Weights of a small mixture-of-experts language model, trained from scratch on English Wikipedia.
Size: 18 layers, width 160, vocabulary 14696, 54.4M parameters.
Experts: 8 picks a token, a softmax router.
Below are experts of layer 12 (counted from 0) of a mixture-of-experts language model. Rows are named router (the router's row for the expert), up (a neuron's input weights, with its number), down (a neuron's output weights, with its number) and show model dimensions 0-159. Each number is 500 + 25 x the weight over its row's rms, rounded and kept within 0 to 999. Numbers have three digits each.
After each expert's rows: a language model's description of what the expert responds to; "comes after" lists some tokens at least twice as common just before its tokens as in all text. This comes from a sample of Wikipedia text that the model never trained on. Tokens count by the router's weight.

# expert 34
router:469533516460450497534515499530492535504505495505506478493478484480486511500527465489468525533537472449514482518526528482506484508490553476496488534506488478496523502512521462517478536525490531504484490462498456521532464526481467548539454515480479495520507476542508546507546484481467492504500497445485509534459519457485500497479519540514512493487467478484459460488520498519479536552546464491464497514479529492521525470509509514503510532502490488533518476524461484500522487491537485
up4:540523523471504513511532485497495476485511522487474501484508472453494561498520539500497520496491416544506526494490505482474533479561507512478505519547464485499510488500541516503499501502510505480491504468483453455509465513520542517543500509462482532526503453461493491507493538518503514492502471474493471547501501493452533498480519514513493472443547464462492473511523465487509478509497525506494515507495508515498490527512530529522506526531486452487528479506505509437462461503508509
down4:489476518519489483512462525456541530508498512474506493494481497542488539526532445451492500505489509511502499484542515538517462531542468480499539514492543524511507483488494503519530494485479526506479537492491525546479507517452479520519491557489501479506503494544473460470460458510484471527488501500474592508480458516501509533504465501502504471489508439522513452498473498507501511486498497519495491469536479491469470518545461531509482523494491479540482510489507479468494496515484491
What it handles: Line breaks. Line breaks after table header rows, section headings and list items, plus table separator rows, quotes and See also.
comes after: " |", "\n", "==", ")", " ==", "==="

# expert 43
router:500531502515474498552514495512527481549540473529513499504476483499513453511521500509529483493491502448491476539520493490505516464513526483502550522513505475529540501478486525507502479465478509516503497498482521468506457497460479545474479551510524517509488506507503514509465505486489492548454519465512451516469498464515499512492466509483517499531493488461516471463480549530512479532464534544505558476528490488481511510455544495498480506583496533526476507471503522475514492501509475
up0:531465517531505521473490526519481482499488486495504484493519532490524531530463476496439484536477468502483499476460436513485509529495480554536539486500495529459502501422510482512466465500512509491507508506460452459526487477526495501495501470485503506488500513499528489458472483473487477520466524480513549467494515508491530504501506491493533523487493491506505532502489513525486439500517531491441551495516521514481511508519478495489518505455532455523513494499564478505461498516481463
down0:536523519495528530508491557487495511500458516472553491479495490504534519539514491534468535506493503489469555476475517508513508488506449514510467492470502522458476517503483497514531526536495482487546469505499490518493476495554485492497544480532489460478483521474510496492466494518488490461517492527504481483515532516511558462513446456524467457498500503469473510530484498484510502459520479501478472515509483545491479494437464486501458475472495541445507489510485518479476472500495483
What it handles: Row-start pipes and colons. Pipes starting table rows or after position codes, and colons after taxonomy infobox labels (Genus:, Spouse:), plus words like renamed, defeated.
comes after: "\n", ")", "3", "4", " Genus", "7"

# expert 38
router:471526514517495443468533529494538477508460482503510495560509522487503544532515513493493450464496505498496479517506527482545506495484527501522493488506490471459522488465550531537476492475451505493497527460481486487465483560491483523509540501471459527483490475517479486500501519499499523519542537494485480464503481554522545521483502491526494479519484525500463537487489531497485492488487567500512501496501489496462505527488498523529486485542479450537480473476538482484467478469497485
up0:511441508508495453532442525501500474489484488511529542509488485470535462498470486459536463533448470480488517496528513498485504503478505474462461495486509519492510542545524494531505507495524480517498510500521496523546487514500471453499545477495545538495505452508516468531477466489444549510491491514483499519489502518476470494523503495510491565488516486522480501489487455522494466482453481528504537496525491500518516487466501473518484514547493508511528505470497524540532533475484480
down0:483488476501515501525485532499464502483543515534513495486535515487480477499453494532550515489505510454564519517503525498414499505509509522466496550488476493551500460536515491495447524438518521492495496476496471553480497492502544511504513478480499470501507491577485462515465477488518486524497487496519480488501544488494490499482459509477535523486530500475491522485492522515500482496494502496491503493511475514484547534526475473493516451470480517513519529517523486540515512469536488
What it handles: Table cell pipes. Pipe separators that open table rows in chart, election and sports tables, plus semicolons, commas and dashes in lists, e.g. | Switzerland.
comes after: "\n", ")", " Year", " Party", " Candidate", " %"

# expert 18
router:457481525478525529493533523520477501486528490458511459555503491543483513529497501486485507477504490501494520513540514529472486527485531506505506491512536511476467497497469494504483489462514526503526495505460467505474441508548520501503543503511514455481505479498467484522528507486512515552482474474514490468489496472458558487528539467498484476454441523495481498526523479544483498460519495513489510498505533443495473513488478482478480489464469455501448494518459467502506528510459509
up0:476523509506448539464491487509505522502526505466542524513529411524536474505502468509508466525494532441487510526503508534468553525526521524534496467499500522463497494509455502531530459483452510486488511487491445485496512519503479498525485485517500495501548482525466504503538488529477483533519497474504467477516472523468494491463464491452530472471513482513521484491506479525465483501520494490481515503541516527513509478506459507497521520524486490482442476540531509481514501496500524
down0:465529499503497505455514494501497525480504540500492537488507502515486516516547505522456476502493481505492519491522527490526506559517489520508535540507465527435491502500439499501527485526530475520462537487496456511456496470515515492554504560524531521470557466478465536450559525469530521472482529481471525495475490489496528510480481512529471501512517527477516479479535480523509510514483474484550485499515496503518482497503526524489482468482501538532506503517493520533489518525521494
What it handles: Mid-word fragments, digits. Short letter fragments inside words and LaTeX commands, plus zeros and inner digits of numbers and years, such as orig, \mathrm, 2007.
comes after: "2", "1", " en", "\\", " \\", " An"

# expert 58
router:539502474469554547495515496484505486524535505510473472488504532483504555500506526500486514469512505492536487488489443521476514488504501480524487524468486476484517509468527503544465492499511511487524541507516499480496480513446500492528516511493535506487500532499529513509488512478504485460473533500505510470522461472482523472470545500480553512477468511506472456469538498488483505486470517519535505480446520563445490476502496492521533500500478507499537490575513535463513456478480474
up0:542503524518475536499502491517487490548564536455520536502517486464505473536457528517488494506467488493501466500505479519508463480536515482469473532503495529501454550446497457506473466475512439496488476525505527495500481484497474513486512492483485533509502489493465487524485485499493474494489513475502463534498478483518531456489508497477465506458462494490513479452506466475520484490460506472498486516527512493458508488543532455468509461503489538541517504482488490475532463493473538
down0:496482490526552482505536491528511512468458497508473453514509462477499467488484525538488542482499492505475471521493525496513509470520498470529507491518482494466485499481504455508501452504502510504490506534505483583511518509463478523501512506498491470514529478460531483501483535488499509489526521497472437527520492479494562517445522479503498480505506476468517481504506512451551534497502506499457532486506470499510482421526513539508509498446522530512486504484499523497527487523521548
What it handles: Ordinals and sequence words. Order words after the/a, such as first, second, next, last, previous, latter, often before time, year, day.
comes after: " the", " The", " a", "The", " his", "s"

# expert 4
router:522517512514530510450563437483503491516519517482480535492493523457523524485495512548525506429477509499498495532494503506498477508504525498500502491519527496486541531513521522539479496482478477508504471498503477502495469505568519463520535501546449502488520523521502558490498492474497486517467498497495490478502439507518472527498453484469503498507503537460518457533526522448496522501530482529505500518527525513466497487505489526490493542483476525472473498486488464465521471453525510
up0:496486493547502551495484512502511508489494505478502530479501525460518473531494510492522539453500439507485506482551469489504465498495499536534459495436488530504495512514487496522484499510506540505497487516514478484491497554559497529524479475477529501518485489484493507501529480457503543481475512547521513510464485491472501506519524523475486467480489466488493493476478447487508514513483541489545519476559521513500514492451497487551533567507466511524501456496491495472521462485506473
down0:485457485531485512500518465499507493546519477502518515500478535482536545526479543493503514528509549492491447535479476501490489497499510503525522544511524497423539486485490464505503506519483520544532485538483462512500530462506455500504475531545496488479515512490510516512508516508470508472491463488564465470541505522484527484497495494473504452475507518510494485510519512522513495533515494482522505532489473482499436496528472517515513506489522530436526496476449502465460475503505476
What it handles: Fixed phrase nouns. Tokens inside set phrases after at/the, such as "at the box office", "at the age of", "at the request"; also digits in table cells.
comes after: " at", " the", " ", " At", "|", "9"

# expert 28
router:522491464544488518534489481513518481528497538468482500489507514512480488548509512508533541481480413488445530535472503486493480515468519485511460510538522489494547487517489513516494509516494539529444520507466520533499528481506509530500504520506520545476497513472479470523453508488477494470502476550501475511495533494511520521510477504492493563486476473521477512516534524504499535507470478525448513514462511526523490494533465512511497490518530476477518486460503485522490539517452466
up0:506519480522458486472500521510482481525503531505519436467511474513578468516498487499497500513476450564481518511477519486507484515487524518474512513483551509510500504524453510478523494535525516473488500509509547514497528532490482531522505456518504527500495519496479502508497487480487484471486487496550469472483505492573502472466515534488541510494514463504492463542462506510508488475459510503519468489517486462523564502541458516518546494550489499498523481503473522481481467492503508
down0:500501498567494477505525505514506517499522479463497462460525517471548488447506454549485518503507451526483474539496479546474537512457541457505485503480486495495503553534495535479472491555525482492510496505471504520504523499525494514519447467525511476500526499477529504545508496495463475546473492483496517503493503518473490495506500442506480480508510506467529517466527517525508532486543468511470532534469508503492500466453470482487447504508533482501520520512516486502514502517516472
What it handles: Infobox field labels. Labels in bulleted infobox lists before a colon, such as Born, Died, Binomial, Genus, Spouse, plus table separator rows and pipes.
comes after: "-", "%", " •", ")", " Preceded", "Scientific"

# expert 45
router:478479494502517565476526467462450480543529494521485504493474495496494535462531514513489527489524532515501468446474482455539495479477517514521466479486519519495532547523520501505454469457485466511545531464482515483525499500530505525475476507503508470518534474462477552489497503521515484481475496535483509475520481466504498471487494490528523494520534480515474491474488517509509530481522517521537483532500515520521509520536528497521514515548464533517473474481511543492539532483536462
up0:470507514496544478529470517554537507511446545510511475475486505525476491509469512514548519505499479588513459522555536546511455479507495461508485508504526463521528466469447495486496533531502498481474545535498495468516473492536480534512504499493510492498523551517524463508467495540510524492520520504502522480466485467470518514480526471473516481504513519487530481479474527491507509502506495470490475497504507519500482462502505514464545526528523521492485537513530508511529479499520514
down0:498493518506522503540468533497529452508526536521460495452495517475532492498497513511490532508489537536497407496492496531499472490510532514518447542489483467502527521458455496506505524496512491490479524479469504527511547517507494504490489485503493523564534496512483503482494502475499501514466498508551516503511475453529535493508514532508476438463534482520542467501503535516515495487564484485496513522471468461513498497486477521494464492512452493522496485511476500512525541527518501
What it handles: Indefinite articles. Indefinite articles and quantifiers after is, was or as, such as a, an, another, every, any, no, plus the degree and minute signs.
comes after: " is", " as", " was", " a", ",", " with"

# expert 56
router:490510469510476465513497496519490508470525521500545493484478505518505511541517507511530528510508476487471477511510514506506522500524553506516496470441533558466489483485526516491534500481444474528520529486478526496477461473504494470493494518514518455486535537568495483492478483470506458544546528508498471483501515517513535525503472450522511533513481480475493535448515541497479493486512505516440453466480501508510510523488515476550485479489486549478507495491500527461522500520522483
up0:504512531461506495528584529484504475444551475502472527515499496503516475503519535473540493518506533509516533517487517509500516477466545484490484525520525500467526484458529495492450487488516424487507517478498500483531519553490507498499528515502502513512535527524514534492505502506505497516488571461500487484494526499433498507481535495482493548507531507477502507510537528514500510583499516490490516494506489499488531454518499488482489474508491523535510506498533524493481510495547493
down0:544514523496460509489501499578509491494515465480518514520521511507492488473493503495432505484504493497501530457480485488506525487510483492538490539512496471528491470496497493503521473487510537535495478503478518510501482470494557478514545531502509518493476495471486467529517485520528510442446460539539504526523511466529510534511470528518563478511486499502484495528458490506521493531488496516493506530509518498469410506455515524528511488507478448477526545480482482497506506516486516
What it handles: List-item hyphens, naming verbs. Hyphens and pipes starting list items and rows in infoboxes, episode and track lists, plus naming verbs like titled, renamed and called.
comes after: "\n", " known", "   ", "\"", " version", " name"

# expert 9
router:436543517500492448523532477495494463527472521525478515500493438514482481502510531479506527519525494483523483475478477500527482477498490474525523538480501526524499516513502550516484468456487517517489514454489477445487507496472469493481482544497547501509510486461510537484517499522548496512504503476497501513517509498524456470515462473486535519478510503498453497484488517504495466481479499530478479508484519532483496514537517463512504493575474520535472506478510545486456462443502484
up0:458503509487521470483514476473470481484507486478451500446512500466538514547510525503451479517478490518482529477512554528511502467536550446515464479533473497540522518496489512486520464513510515464505521523504489529485534477517486484478519500515489491519528419522528455474535549485492515497503491477506524524517493465485474539519485522467472509510499511489481505525509516496491444514512467484460533505534516498496512507517511499493530504478511507489492510485474508482431466522466468
down0:493514496510527502467462493479492562456495515539530509552524510517517497507474493500498500488538515454515482486508493478471521482491494539521557501481531477532519475498489485521482481561547527479488507504465549532518513512494471491452514520509518476496473491506461512502502462507503500452510499483506505531495493508491514453516544510517498542488498488488467535495526500497527537488526510468533485479451475501466476541475488526524553546557523508521535491497504494500494544538479528
What it handles: Sentence-initial determiners. Determiners and conjunctions opening a clause or sentence, mostly The, Its, His, Both, Each, often after a full stop or table cell.
comes after: ".", ",", "\n", " and", " with", " is"

# expert 29
router:486472497515530496506525461475478447463505503529461495533498513497492510481526523491527520475527460493495524462506534550558512536476512513499532465526471551521513521508507521550498484489520532524512508515497516523500505494482536511440508477488504467472521499486510494485562560554499510488455494535471523479519510499486465495445516508503488501527465493510516510490473533457528460482475501540451508485514492537507519536538503490516515485516520527484468494479492490490504541484504479
up4:513498467522487521536499439493484454483499502499508471534493456499542498521451508473538491476519474475512533502499536519498487516497540519475507529526457527492500466480477518530516506545489489507497486521459506511543531498493544513467546507489539521502499513504507499561504478545470517468500508495453538462474475493536481551463501492521509457511501450488526524472494476494496481522514463536507505502499538506518540459519502477514494514506522493487453523476532495515518497524506552
down4:498492457523498488531504483486453485477486502543538497471513517571493496513489501481503526495468494501522502498523465510477473487507443519513497484431507485495495553478537517494435528464511522488485515506521515485496468466475506519497493495456497479465519510488523476441512487457506534481526508503501476503492470516522481503512540526494494524554546503539514498483524478502480545501519522497490537502483484466511466498459458520534498478509503526487482449498499459516543499543495466
What it handles: Numerals and counts. Digits in quantities, scores and dates, and spelled numbers like one, five, several, often in infobox lists and tables.
comes after: " ", "1", "2", "3", "0", "4"

# expert 49
router:523464501550460535531519432513499519520484527513471504474495518500496482499535485518496505518507479444465492490452485513496502541508483478509494471497524500521553494532532543555509512509460537520484520479458469533475491435519527483476507475522489509505507484482503472501490528482469483474499477523473463468492545449477517517513492511464475551443477521508520503529500506513518525508530482504478530504462490518531511521533476503558516497506512496485509496471498501497506502548478489
up0:533484544509522439526500494545495528457487509492481512519482481540477452531539520494485541446458476504441465484517487513533539520528465473514487563535522481518532497484507523508526533522514510487536508499512510514495494498487492498505484504514461538527528513500540485525524454511480521456470520511494508516429491510506511510558509513512503521503467457537507522489510499503519498531480522503492513501525521522493514533461467510473521512474541518489467509497487473482482490514524509
down0:492464544469456518496443521506511501457514514497534481490489532456482498504510524504522505549493491505499490473531500451517496473466463468532499498483509523510504467468508463533494527530475462520523499545464505529544515495546502490490487487489516461516471475495499547491472490524470502506543526466478503489488528516557530536496510551471454513519527498487490498515503508476473511526534509461520507478503508505534543474471479483501486485500457475455516482518482540531525493495516457
What it handles: Infobox field labels. Label words opening infobox lines after a dash, such as Spouse, Time zone, Coordinates, Species, Height, Date of birth.
comes after: "-", "|", " •", " Time", " Years", " Running"